Weights of a small mixture-of-experts language model, trained from scratch on English Wikipedia: 10 layers, 117M parameters.
Below are experts of layer 4 (counted from 0) of a mixture-of-experts language model. Rows are named router (the router's row for the expert), gate (a neuron's input weights, with its number), up (a neuron's input weights, with its number), down (a neuron's output weights, with its number) and show model dimensions 384-511. Each number is 50 + 10 x the weight over its row's rms, rounded and kept within 0 to 99.
Before each expert's rows: a language model's description of what the expert responds to; "comes before" lists some tokens at least twice as common just after its tokens as in all text. This comes from a sample of Wikipedia text that the model never trained on. Tokens count by the router's weight.

# expert 20
What it handles: Prepositions after verbs
comes before: " the", " a", " his", " he", " be", " an"
router:54 56 55 56 53 46 37 45 46 49 37 43 42 55 60 56 64 48 60 64 52 61 42 49 43 46 56 37 38 46 51 43 39 25 55 41 71 44 53 24 37 42 57 32 54 45 50 56 28 54 68 54 49 58 38 45 44 41 29 43 41 33 32 47 51 50 55 38 42 47 63 32 48 60 68 51 52 54 50 50 42 62 55 37 59 51 48 56 52 46 44 46 50 58 39 40 51 57 63 49 53 63 43 45 64 59 42 56 47 56 60 60 45 41 31 41 59 40 44 59 48 54 35 65 68 61 50 43
gate0:69 34 55 38 66 43 51 49 57 50 55 50 48 42 54 61 46 42 67 48 64 58 54 44 49 50 42 63 42 46 45 56 44 48 51 46 37 56 47 31 60 58 52 44 48 55 62 66 46 54 63 46 46 54 46 44 41 58 42 77 47 42 55 32 36 53 41 51 49 41 42 66 49 44 38 38 37 72 37 37 54 35 41 56 45 50 41 49 36 48 43 60 40 65 60 50 53 45 27 49 62 42 48 46 50 52 54 49 52 49 69 44 65 42 63 54 55 41 46 33 40 61 48 46 68 60 45 45
up0:46 56 44 59 34 30 52 63 33 69 41 61 59 63 49 52 43 57 64 52 50 52 50 65 58 43 41 35 63 52 48 40 68 45 44 69 77 46 44 68 56 32 43 44 42 57 52 41 46 36 47 50 46 57 48 47 62 63 61 37 43 43 47 67 47 53 69 55 56 49 55 57 36 55 71 54 50 45 40 61 38 66 45 65 65 38 42 46 42 46 55 50 44 32 48 66 57 55 56 57 40 51 65 49 59 59 59 36 52 55 38 38 38 53 34 47 52 54 63 46 53 33 61 46 42 41 42 50
down0:45 25 38 50 46 43 71 58 38 65 48 32 52 42 46 38 40 38 29 37 63 61 63 56 48 56 66 44 53 61 38 49 55 55 46 41 57 51 33 35 43 33 42 74 36 42 48 46 63 48 39 38 63 44 29 46 45 43 49 56 58 61 43 42 31 68 41 40 42 42 68 45 61 69 30 29 47 59 46 32 66 59 39 44 62 54 33 61 60 39 59 51 55 59 53 55 39 48 40 49 37 58 50 50 40 37 42 44 43 53 58 60 36 46 48 39 37 55 51 49 38 63 57 57 50 57 62 52
gate1:62 62 38 43 42 44 56 78 55 70 57 47 30 41 43 70 56 41 69 39 54 45 39 51 33 56 50 61 38 42 51 58 54 55 50 67 65 53 35 60 42 43 34 37 56 53 49 32 50 49 52 58 53 56 68 30 57 42 53 50 46 38 29 37 40 57 64 41 55 45 52 49 56 49 67 40 59 50 46 54 43 58 38 55 48 45 53 64 36 35 34 42 57 38 36 62 53 48 48 57 57 60 66 65 55 57 43 42 45 63 38 59 51 50 38 58 53 46 47 60 60 48 56 48 45 45 46 56
up1:46 41 42 52 34 53 54 55 51 47 63 65 44 40 57 58 36 56 49 48 58 51 57 60 37 55 44 59 30 38 40 47 62 63 60 43 78 47 39 65 62 61 54 32 55 53 48 39 33 49 61 74 36 59 59 51 49 57 39 62 45 40 35 27 56 51 53 53 56 46 46 47 61 42 46 42 51 44 56 45 44 62 39 55 48 61 60 56 38 36 41 42 61 46 44 55 49 47 55 55 53 73 62 53 55 41 49 49 43 37 66 55 53 44 56 65 53 56 40 50 58 49 32 56 51 62 31 66
down1:46 47 54 77 44 57 36 55 52 54 42 55 75 54 49 49 36 67 50 50 53 48 44 42 55 55 56 46 59 61 63 35 28 34 42 61 46 47 43 63 66 78 41 55 53 57 48 26 42 47 61 45 61 43 36 51 47 55 40 49 45 57 58 49 41 50 42 51 43 47 60 55 64 54 56 52 49 44 46 61 45 55 38 43 42 49 54 59 43 55 41 46 45 58 40 53 59 53 44 71 47 46 54 47 50 49 29 47 67 52 66 58 51 31 56 47 62 55 67 57 51 52 59 57 80 42 68 63

# expert 13
What it handles: Spaces before numbers
comes before: " |", "20", "19", " |\n", "1", "3"
router:53 54 52 76 38 43 52 40 43 48 35 51 54 62 59 31 45 51 65 50 60 50 39 58 31 35 43 53 42 43 47 51 60 58 51 49 47 44 50 49 44 38 64 65 75 66 58 72 39 65 65 39 47 45 59 57 46 39 36 51 50 48 39 44 55 75 62 39 47 51 33 31 52 55 38 78 54 42 51 57 39 56 63 36 52 66 49 49 63 59 57 59 54 47 51 51 51 58 59 72 30 62 45 52 54 38 51 47 58 55 52 52 54 36 69 61 64 42 36 44 59 65 44 39 51 48 54 54
gate0:60 51 57 54 35 56 53 38 45 46 48 64 48 58 46 49 43 53 52 54 40 49 61 54 44 36 35 54 74 41 49 60 71 45 62 48 51 59 67 46 46 34 29 46 33 60 45 36 39 63 56 48 36 60 62 61 62 33 66 35 53 56 61 44 39 47 32 56 37 58 59 54 38 50 46 48 46 48 57 63 48 40 32 45 48 30 53 60 51 50 42 49 44 60 65 54 46 55 69 47 76 34 41 27 54 52 63 52 51 54 48 48 53 33 50 53 50 49 49 61 67 38 53 62 47 54 53 65
up0:60 42 50 38 36 52 49 65 59 49 46 66 47 48 33 59 50 29 60 58 29 48 62 57 42 49 50 44 37 36 40 52 32 63 52 43 54 54 43 55 45 55 35 43 65 48 61 69 45 47 44 61 47 42 58 47 36 60 53 41 50 39 42 27 51 49 41 59 45 39 49 42 55 58 62 49 39 60 45 55 45 54 59 55 60 69 68 46 59 54 32 48 46 44 51 34 56 49 45 64 52 54 42 57 56 41 36 37 40 52 54 48 77 54 62 55 56 60 52 52 67 53 69 63 44 62 39 48
down0:58 71 57 43 38 55 60 54 50 36 42 49 50 46 30 29 52 68 69 49 51 62 55 43 56 50 46 58 52 44 56 37 57 42 48 46 51 46 36 51 61 47 64 54 47 55 67 56 57 45 37 69 47 43 65 63 44 42 64 40 50 57 67 56 39 49 47 43 51 48 42 53 47 55 31 59 47 55 45 48 69 41 60 40 50 40 49 45 40 48 47 49 37 50 62 50 51 60 61 58 75 34 46 62 55 51 49 51 43 77 55 53 48 47 54 43 68 58 22 43 39 57 34 53 44 58 43 37
gate1:39 42 58 41 53 70 50 53 63 54 40 58 49 72 54 40 37 46 44 38 60 43 51 39 41 58 48 29 69 63 57 64 53 61 62 47 46 37 48 33 38 59 44 61 53 51 40 31 58 48 44 54 46 53 54 43 44 61 40 61 39 53 45 24 56 56 45 51 50 59 48 35 46 47 52 36 49 31 52 53 43 46 25 41 64 54 54 53 56 43 25 50 48 48 45 43 47 36 47 40 50 45 54 53 44 58 44 46 51 51 48 69 38 62 49 58 49 65 47 21 52 41 55 64 58 58 45 71
up1:48 63 29 53 60 43 53 44 54 44 45 68 33 41 50 51 63 44 50 51 48 61 44 68 45 57 68 45 47 59 66 46 61 39 46 57 34 52 17 31 52 46 45 65 47 47 49 56 57 51 46 56 37 56 63 59 51 58 73 47 55 57 47 53 59 37 41 46 42 57 27 64 48 44 49 47 48 38 75 41 56 51 60 46 65 58 43 48 55 75 48 48 59 69 37 54 51 48 40 55 40 51 59 45 54 55 65 50 48 54 61 52 50 55 61 70 46 53 51 58 44 63 51 60 43 43 36 56
down1:45 45 53 44 46 54 53 42 33 53 44 50 46 51 58 32 42 51 45 48 42 54 30 51 55 53 53 52 55 66 66 41 65 34 37 29 49 56 47 45 59 46 44 48 35 57 54 42 66 55 44 54 58 63 42 54 66 50 47 33 48 54 56 58 62 42 69 64 44 50 48 44 37 44 31 52 35 44 42 20 60 44 53 40 65 60 25 41 49 57 40 60 36 40 45 45 50 48 52 57 54 51 53 71 59 46 45 57 38 46 25 70 61 53 50 37 46 46 38 31 55 38 44 38 53 36 32 45

# expert 14
What it handles: Numbers and sentence starts
comes before: " |", ".", "–", ";", " |\n", "=="
router:55 56 57 75 37 48 55 41 46 50 38 46 52 62 55 32 43 53 66 49 62 51 33 58 32 36 42 52 45 42 44 50 60 57 51 46 48 46 47 51 47 38 65 61 73 70 54 71 41 63 66 42 47 49 55 54 45 37 42 48 51 49 37 47 56 74 56 44 47 51 30 33 57 57 40 79 56 40 49 56 36 54 64 39 55 64 50 46 65 59 55 57 54 46 54 48 49 58 61 71 30 63 47 54 53 36 51 43 63 62 51 55 54 38 65 64 63 43 39 41 57 62 45 39 53 48 54 55
gate0:45 61 46 48 47 52 47 68 56 48 68 52 40 37 50 46 52 51 61 44 29 55 47 44 43 66 75 59 62 47 64 47 54 60 55 49 46 45 54 54 50 57 40 38 63 51 49 54 33 47 60 38 42 51 42 41 57 45 39 58 54 49 41 51 41 41 47 45 57 42 59 69 48 46 37 59 40 54 48 42 56 47 36 75 46 38 55 46 24 40 72 45 69 58 54 51 52 52 42 55 36 47 39 53 47 56 71 33 49 44 48 44 39 50 46 46 38 48 48 48 40 38 42 56 58 53 68 67
up0:55 44 53 40 42 42 51 63 49 45 43 62 49 50 60 60 50 44 64 47 52 55 38 39 58 37 45 35 32 50 50 48 52 31 47 55 50 39 65 49 56 63 52 41 43 61 66 49 52 78 63 51 67 55 50 43 64 38 67 53 66 45 53 41 64 59 58 71 58 52 41 45 52 42 43 53 51 39 59 65 64 54 55 59 38 67 47 60 50 65 34 56 54 47 46 52 45 48 47 23 45 53 55 62 61 51 50 35 51 51 26 59 37 34 29 69 61 48 45 42 53 49 40 54 67 55 54 51
down0:47 56 54 49 51 61 38 48 72 50 40 57 66 49 43 37 52 50 55 63 41 73 75 32 44 54 66 40 55 39 52 36 58 53 60 44 43 41 59 60 49 29 43 52 49 43 53 49 60 63 58 41 60 49 60 59 59 27 56 37 54 44 27 46 54 54 49 44 70 47 45 41 39 48 33 49 74 44 62 53 54 51 49 54 38 52 47 42 41 73 48 65 32 49 48 48 26 38 37 47 50 71 49 41 43 61 39 63 63 29 30 36 48 55 44 44 47 54 51 54 61 52 44 48 42 57 52 48
gate1:53 24 63 37 49 40 59 39 40 39 69 67 35 52 33 39 56 54 33 50 41 48 45 39 41 59 44 61 57 57 41 39 35 32 49 56 50 44 61 39 51 48 43 59 34 40 36 51 63 50 61 61 39 48 40 43 54 39 62 62 66 42 50 77 48 40 55 56 41 51 55 45 45 51 58 40 50 51 61 58 59 35 32 39 52 62 48 54 41 33 55 51 50 40 53 32 56 49 39 53 42 35 54 49 49 71 63 54 56 72 59 37 41 38 51 36 55 52 50 38 59 55 29 51 75 67 42 48
up1:48 47 62 56 56 59 55 54 56 37 58 33 42 44 53 44 39 50 64 44 50 48 51 51 49 51 58 55 24 42 51 46 51 64 48 62 47 59 54 65 60 27 46 56 44 53 53 50 38 58 40 28 46 55 49 44 40 37 59 48 57 66 52 45 56 56 18 62 48 44 53 40 53 45 59 60 56 47 33 60 35 74 39 46 46 43 63 54 48 42 45 35 54 61 36 60 56 53 53 51 62 57 35 50 60 81 61 13 48 52 54 49 42 39 48 34 47 44 36 52 42 49 56 61 61 72 67 40
down1:55 38 47 36 35 42 39 56 59 42 50 51 49 59 39 42 48 58 43 63 40 31 58 50 58 50 68 63 46 46 55 54 70 38 45 58 54 46 35 53 53 59 63 40 49 43 47 64 44 57 62 43 56 39 59 49 66 40 60 35 44 51 37 55 60 48 44 41 54 57 50 53 40 37 57 46 47 62 52 28 61 59 37 51 56 45 47 54 36 51 56 52 43 32 43 42 55 49 31 56 49 54 66 51 62 56 55 55 64 40 53 48 34 55 55 39 41 58 47 66 42 52 65 45 51 50 43 37

# expert 8
What it handles: Table cell separators
comes before: " ", " —", " \"", " +", " −", " A"
router:55 64 56 77 24 49 51 58 38 54 46 55 53 51 63 38 58 55 52 57 57 52 39 48 35 45 51 48 46 43 54 45 63 46 59 44 49 38 57 50 45 40 59 55 92 57 54 71 35 62 66 36 45 53 52 53 45 46 50 46 58 46 54 49 58 66 54 36 46 55 40 38 56 66 39 71 52 38 63 58 45 53 56 39 56 59 57 71 56 50 69 57 49 55 42 52 46 46 59 66 40 67 61 53 44 63 47 48 49 58 43 47 55 34 68 48 49 48 45 53 59 70 56 42 61 42 50 42
gate0:58 71 57 40 58 53 60 43 58 48 66 51 47 51 40 49 20 47 72 51 42 50 47 59 52 70 67 53 67 51 54 40 41 50 55 56 57 42 46 59 67 67 32 49 58 68 43 46 58 50 30 44 44 57 57 42 46 44 38 60 41 42 57 61 42 40 62 46 37 51 49 44 35 51 46 46 63 45 53 60 34 58 33 59 50 49 45 39 58 61 45 36 38 38 55 37 50 53 38 38 42 35 48 45 51 57 47 53 38 49 59 47 45 57 64 60 45 56 50 47 34 65 60 48 55 43 40 31
up0:50 42 56 50 53 55 42 61 45 39 54 50 59 54 63 57 52 61 45 66 59 56 63 32 40 18 22 31 52 45 60 45 67 53 47 47 55 61 61 49 40 41 56 47 57 38 40 60 54 39 56 57 53 36 49 50 58 56 44 40 70 69 51 46 48 58 62 56 41 57 59 51 59 47 51 44 30 49 48 47 47 57 62 49 53 56 66 43 40 43 49 71 62 55 36 59 50 54 46 48 63 53 38 36 40 49 49 46 53 72 56 54 47 54 52 51 48 62 44 65 52 52 46 54 48 40 48 52
down0:44 54 65 41 52 59 47 63 47 49 56 60 50 47 59 65 57 65 47 43 42 28 54 42 43 63 27 53 42 27 52 54 35 59 38 36 45 50 39 28 52 46 51 57 54 43 40 59 57 56 40 45 51 61 59 46 44 61 41 53 51 49 49 41 66 56 57 64 40 37 42 42 47 73 50 45 35 59 54 54 51 58 42 56 46 53 42 29 45 61 41 36 49 55 58 33 54 44 57 53 56 46 38 49 62 46 32 67 79 63 59 52 50 49 48 52 60 55 45 31 57 44 55 64 45 41 52 38
gate1:72 60 39 61 59 52 47 41 47 69 54 48 64 53 31 58 61 51 36 17 40 34 44 61 34 45 49 40 55 45 74 49 47 39 65 32 62 56 37 50 53 46 69 38 47 43 43 33 63 46 48 52 59 42 62 45 53 54 32 44 56 63 63 56 42 43 47 66 42 29 63 41 62 49 32 51 71 34 37 43 49 47 44 51 36 47 62 37 54 51 41 35 61 46 33 31 49 24 46 34 81 44 69 41 46 62 57 61 36 52 27 63 61 48 36 51 51 58 41 55 46 43 67 43 56 45 51 28
up1:65 22 45 64 55 55 38 52 51 46 48 84 62 49 36 57 56 69 56 55 64 36 32 49 60 48 45 56 48 57 26 56 42 44 41 57 32 65 49 41 58 59 52 54 57 50 38 45 61 56 46 63 39 48 51 48 41 74 51 31 40 42 60 70 55 41 60 43 38 40 37 46 42 62 54 49 45 58 53 54 56 70 51 60 52 41 51 52 53 58 57 60 40 38 55 32 37 40 40 34 33 60 42 50 45 54 55 62 28 58 55 63 60 51 48 56 55 52 56 56 56 55 46 27 53 32 47 48
down1:54 50 38 50 68 59 64 36 49 46 58 56 67 40 51 52 38 44 57 35 38 53 62 55 66 51 43 62 37 32 64 71 32 46 56 49 52 56 36 43 49 54 70 51 43 56 41 39 43 57 59 54 60 66 49 56 46 33 08 48 51 49 35 50 50 63 54 48 39 40 55 45 44 48 43 48 57 51 62 35 42 61 57 50 72 72 64 46 47 57 67 63 48 65 42 50 44 53 48 42 36 45 54 53 37 54 53 54 38 35 49 43 54 61 55 36 61 54 58 38 40 63 58 41 48 52 55 53

# expert 2
What it handles: Numbers and capitals in tables
comes before: " |", ".", "–", ";", " |\n", "0"
router:51 57 59 74 39 48 54 40 45 50 38 49 51 63 55 32 46 51 66 49 61 54 35 57 36 35 43 54 44 43 41 48 61 58 47 49 47 43 46 49 44 37 66 64 72 68 55 75 40 63 63 38 49 50 57 56 46 36 42 50 52 49 34 48 56 71 61 41 45 52 31 33 53 54 42 76 59 44 46 55 41 58 60 38 55 65 50 46 67 60 54 59 57 46 51 46 53 59 61 69 29 64 44 55 51 35 53 46 63 59 51 56 54 38 68 65 63 42 37 41 55 63 45 38 53 49 53 58
gate0:48 59 46 42 30 29 45 39 48 46 36 49 73 41 53 47 50 36 32 54 40 47 43 70 36 49 31 33 32 58 43 56 48 56 45 64 50 60 38 49 33 60 40 55 49 38 49 37 55 27 49 57 57 63 41 32 49 57 80 67 43 48 57 44 63 40 46 52 62 54 45 40 64 50 53 54 52 59 47 51 52 44 47 37 52 59 27 48 39 52 29 40 41 59 47 38 47 46 46 43 48 48 73 54 54 43 45 57 62 53 54 54 32 47 45 51 36 35 50 71 48 54 52 52 52 56 45 55
up0:46 38 56 38 44 53 52 38 45 53 44 43 57 32 72 45 47 50 52 48 65 45 53 64 43 59 50 52 50 54 66 65 38 55 48 57 56 41 59 41 42 47 55 52 47 37 77 28 42 46 29 60 63 50 59 34 47 56 67 57 62 39 35 52 43 48 38 38 51 42 40 55 58 52 54 43 49 56 56 52 42 49 47 46 53 52 54 59 50 58 43 42 33 53 58 40 60 35 56 52 30 41 55 48 63 60 58 56 58 66 57 47 56 48 61 44 59 35 52 48 37 61 53 55 36 49 52 46
down0:66 34 67 58 58 53 43 49 51 46 71 50 65 58 68 55 61 58 60 61 54 42 50 34 49 35 32 51 47 55 45 52 34 58 57 35 60 35 59 54 46 41 60 47 45 47 62 38 63 68 53 33 31 57 37 52 47 54 55 41 56 52 27 71 47 50 66 58 29 47 46 42 40 47 50 48 62 55 60 33 49 58 47 62 65 44 48 55 50 64 53 55 33 44 61 55 61 65 61 53 50 72 58 49 55 40 50 58 42 40 47 58 55 43 43 46 53 30 48 54 56 43 38 50 38 58 40 65
gate1:57 22 53 57 59 44 45 59 46 40 53 40 55 40 52 67 62 31 51 46 50 48 52 44 55 63 48 51 47 63 51 50 44 49 44 49 39 43 32 55 51 53 51 53 48 62 40 42 50 54 58 42 35 73 38 73 47 45 64 54 50 53 61 53 40 46 59 46 33 43 59 55 53 60 40 57 42 52 57 50 60 54 54 52 47 58 47 58 64 52 55 42 67 37 48 61 41 38 48 47 57 64 57 36 48 47 34 42 33 60 57 34 56 45 46 57 33 50 51 56 43 60 59 49 71 54 39 30
up1:52 44 43 46 57 61 47 41 49 60 57 45 52 44 45 50 56 42 42 24 46 43 31 41 45 54 40 64 58 52 55 61 42 60 70 32 67 43 57 44 33 56 65 49 43 41 60 65 41 68 67 63 47 61 56 32 39 58 47 47 48 50 52 37 46 74 55 48 55 59 75 49 67 35 52 64 67 44 54 55 69 41 55 47 42 44 58 60 62 37 69 50 62 69 42 62 38 42 49 52 48 41 57 28 45 51 55 48 43 40 52 43 53 64 60 44 53 47 40 58 41 52 43 59 73 45 55 52
down1:51 56 59 56 64 39 40 60 35 40 62 46 51 43 59 45 64 55 53 42 57 54 55 50 44 54 30 59 41 64 54 62 61 57 61 46 42 44 55 49 50 61 69 62 25 51 45 44 54 38 60 64 65 44 53 40 49 62 50 37 50 57 43 59 65 55 59 47 48 37 45 46 50 32 76 62 52 34 41 47 43 62 47 50 52 53 32 46 53 36 47 27 66 44 44 46 36 63 30 46 34 40 38 51 35 42 44 63 55 33 56 56 42 63 58 41 46 35 44 64 51 35 37 43 50 67 57 54

# expert 24
What it handles: Geographic infobox data
comes before: ":", "-", "\n", " (", "°N", "°"
router:58 33 68 40 54 54 59 42 47 49 63 45 65 61 50 62 40 35 51 36 44 48 74 44 59 55 54 37 55 62 60 72 46 58 52 58 63 43 32 41 70 56 36 49 42 61 48 45 50 44 32 48 58 64 42 50 44 46 44 68 44 55 66 54 47 39 53 47 59 72 50 57 16 52 35 37 49 58 50 51 42 61 45 47 45 45 60 40 42 38 51 43 32 49 49 49 53 39 49 48 57 58 70 43 56 49 69 50 55 43 64 61 55 55 47 47 48 41 49 56 49 57 50 50 66 46 44 42
gate0:70 49 60 40 49 59 49 25 53 60 52 44 31 46 60 45 51 55 58 57 68 47 48 47 55 53 66 35 53 41 74 60 42 72 46 66 70 35 64 48 48 42 36 61 33 47 51 44 47 34 39 52 61 52 50 39 55 58 58 64 52 61 56 47 49 46 60 58 62 72 53 47 43 55 54 57 47 36 27 41 58 60 36 56 55 55 54 48 35 63 43 24 64 45 53 54 49 48 51 68 61 41 61 57 50 46 46 57 69 34 60 53 55 53 66 55 50 53 57 35 41 33 50 29 61 48 43 48
up0:42 48 49 61 51 53 56 46 48 40 67 46 44 52 59 68 37 54 57 56 60 56 37 48 43 56 62 58 43 54 68 40 32 45 50 53 59 62 34 45 47 51 23 61 56 61 50 61 33 48 47 55 61 57 54 49 65 41 52 50 47 49 66 62 51 48 61 44 48 56 50 71 59 48 49 40 47 57 53 44 28 59 47 37 61 38 43 64 31 30 39 56 53 55 58 69 38 40 41 50 79 58 71 47 58 43 57 53 65 44 43 50 49 51 53 42 62 57 65 54 71 39 64 39 52 35 49 31
down0:31 53 73 62 37 39 70 27 49 46 54 44 60 39 66 38 57 59 47 40 59 69 47 62 47 21 71 62 58 67 52 39 50 39 34 51 39 38 48 45 58 63 60 53 42 59 48 67 62 47 57 65 60 48 30 48 58 38 65 37 57 71 33 41 44 51 59 34 34 49 40 41 46 34 56 60 43 79 41 61 53 66 60 46 52 35 48 61 57 56 61 66 48 56 38 73 52 69 58 64 50 53 49 44 41 60 52 41 47 43 54 56 43 40 39 52 51 38 41 37 53 57 52 41 44 47 51 63
gate1:43 52 56 46 43 46 57 64 61 45 52 51 52 49 55 70 58 52 45 49 56 39 52 37 47 41 55 70 48 47 80 54 43 57 73 59 63 38 52 40 49 50 37 54 45 54 51 42 45 61 43 37 50 49 27 44 57 32 50 31 52 50 31 56 55 43 34 52 58 65 46 53 56 66 64 59 43 50 59 45 56 49 36 49 50 30 36 47 67 52 35 46 31 23 48 29 39 45 44 53 68 70 45 49 52 46 57 46 60 55 48 47 60 48 45 63 46 43 73 47 52 50 25 52 54 49 43 24
up1:43 40 40 45 49 50 62 59 50 64 43 28 42 53 47 55 52 41 50 74 49 60 50 55 53 47 53 38 52 68 55 56 50 48 63 45 52 39 49 54 28 43 63 32 35 40 41 49 29 34 24 38 60 36 71 56 55 53 56 44 48 40 56 44 49 44 43 42 32 38 51 53 48 58 64 45 35 56 49 55 45 61 33 58 43 36 55 61 47 71 44 44 42 44 51 46 43 52 51 65 48 47 67 54 55 34 57 52 41 45 51 40 42 48 58 64 63 28 54 48 62 48 60 48 35 40 60 26
down1:41 52 40 54 45 35 62 48 63 63 43 56 45 42 28 45 71 43 33 68 50 77 46 43 31 59 35 55 42 45 46 49 33 41 62 58 44 58 45 52 55 41 53 57 48 54 46 36 44 22 23 35 48 40 71 46 51 38 46 63 58 52 41 45 54 44 53 42 44 46 55 57 44 58 63 57 57 41 53 54 57 45 43 54 37 36 56 53 62 61 36 44 69 50 66 53 57 60 47 48 51 47 45 38 56 35 47 44 57 50 38 58 51 53 71 65 62 30 56 53 39 39 52 46 46 45 43 53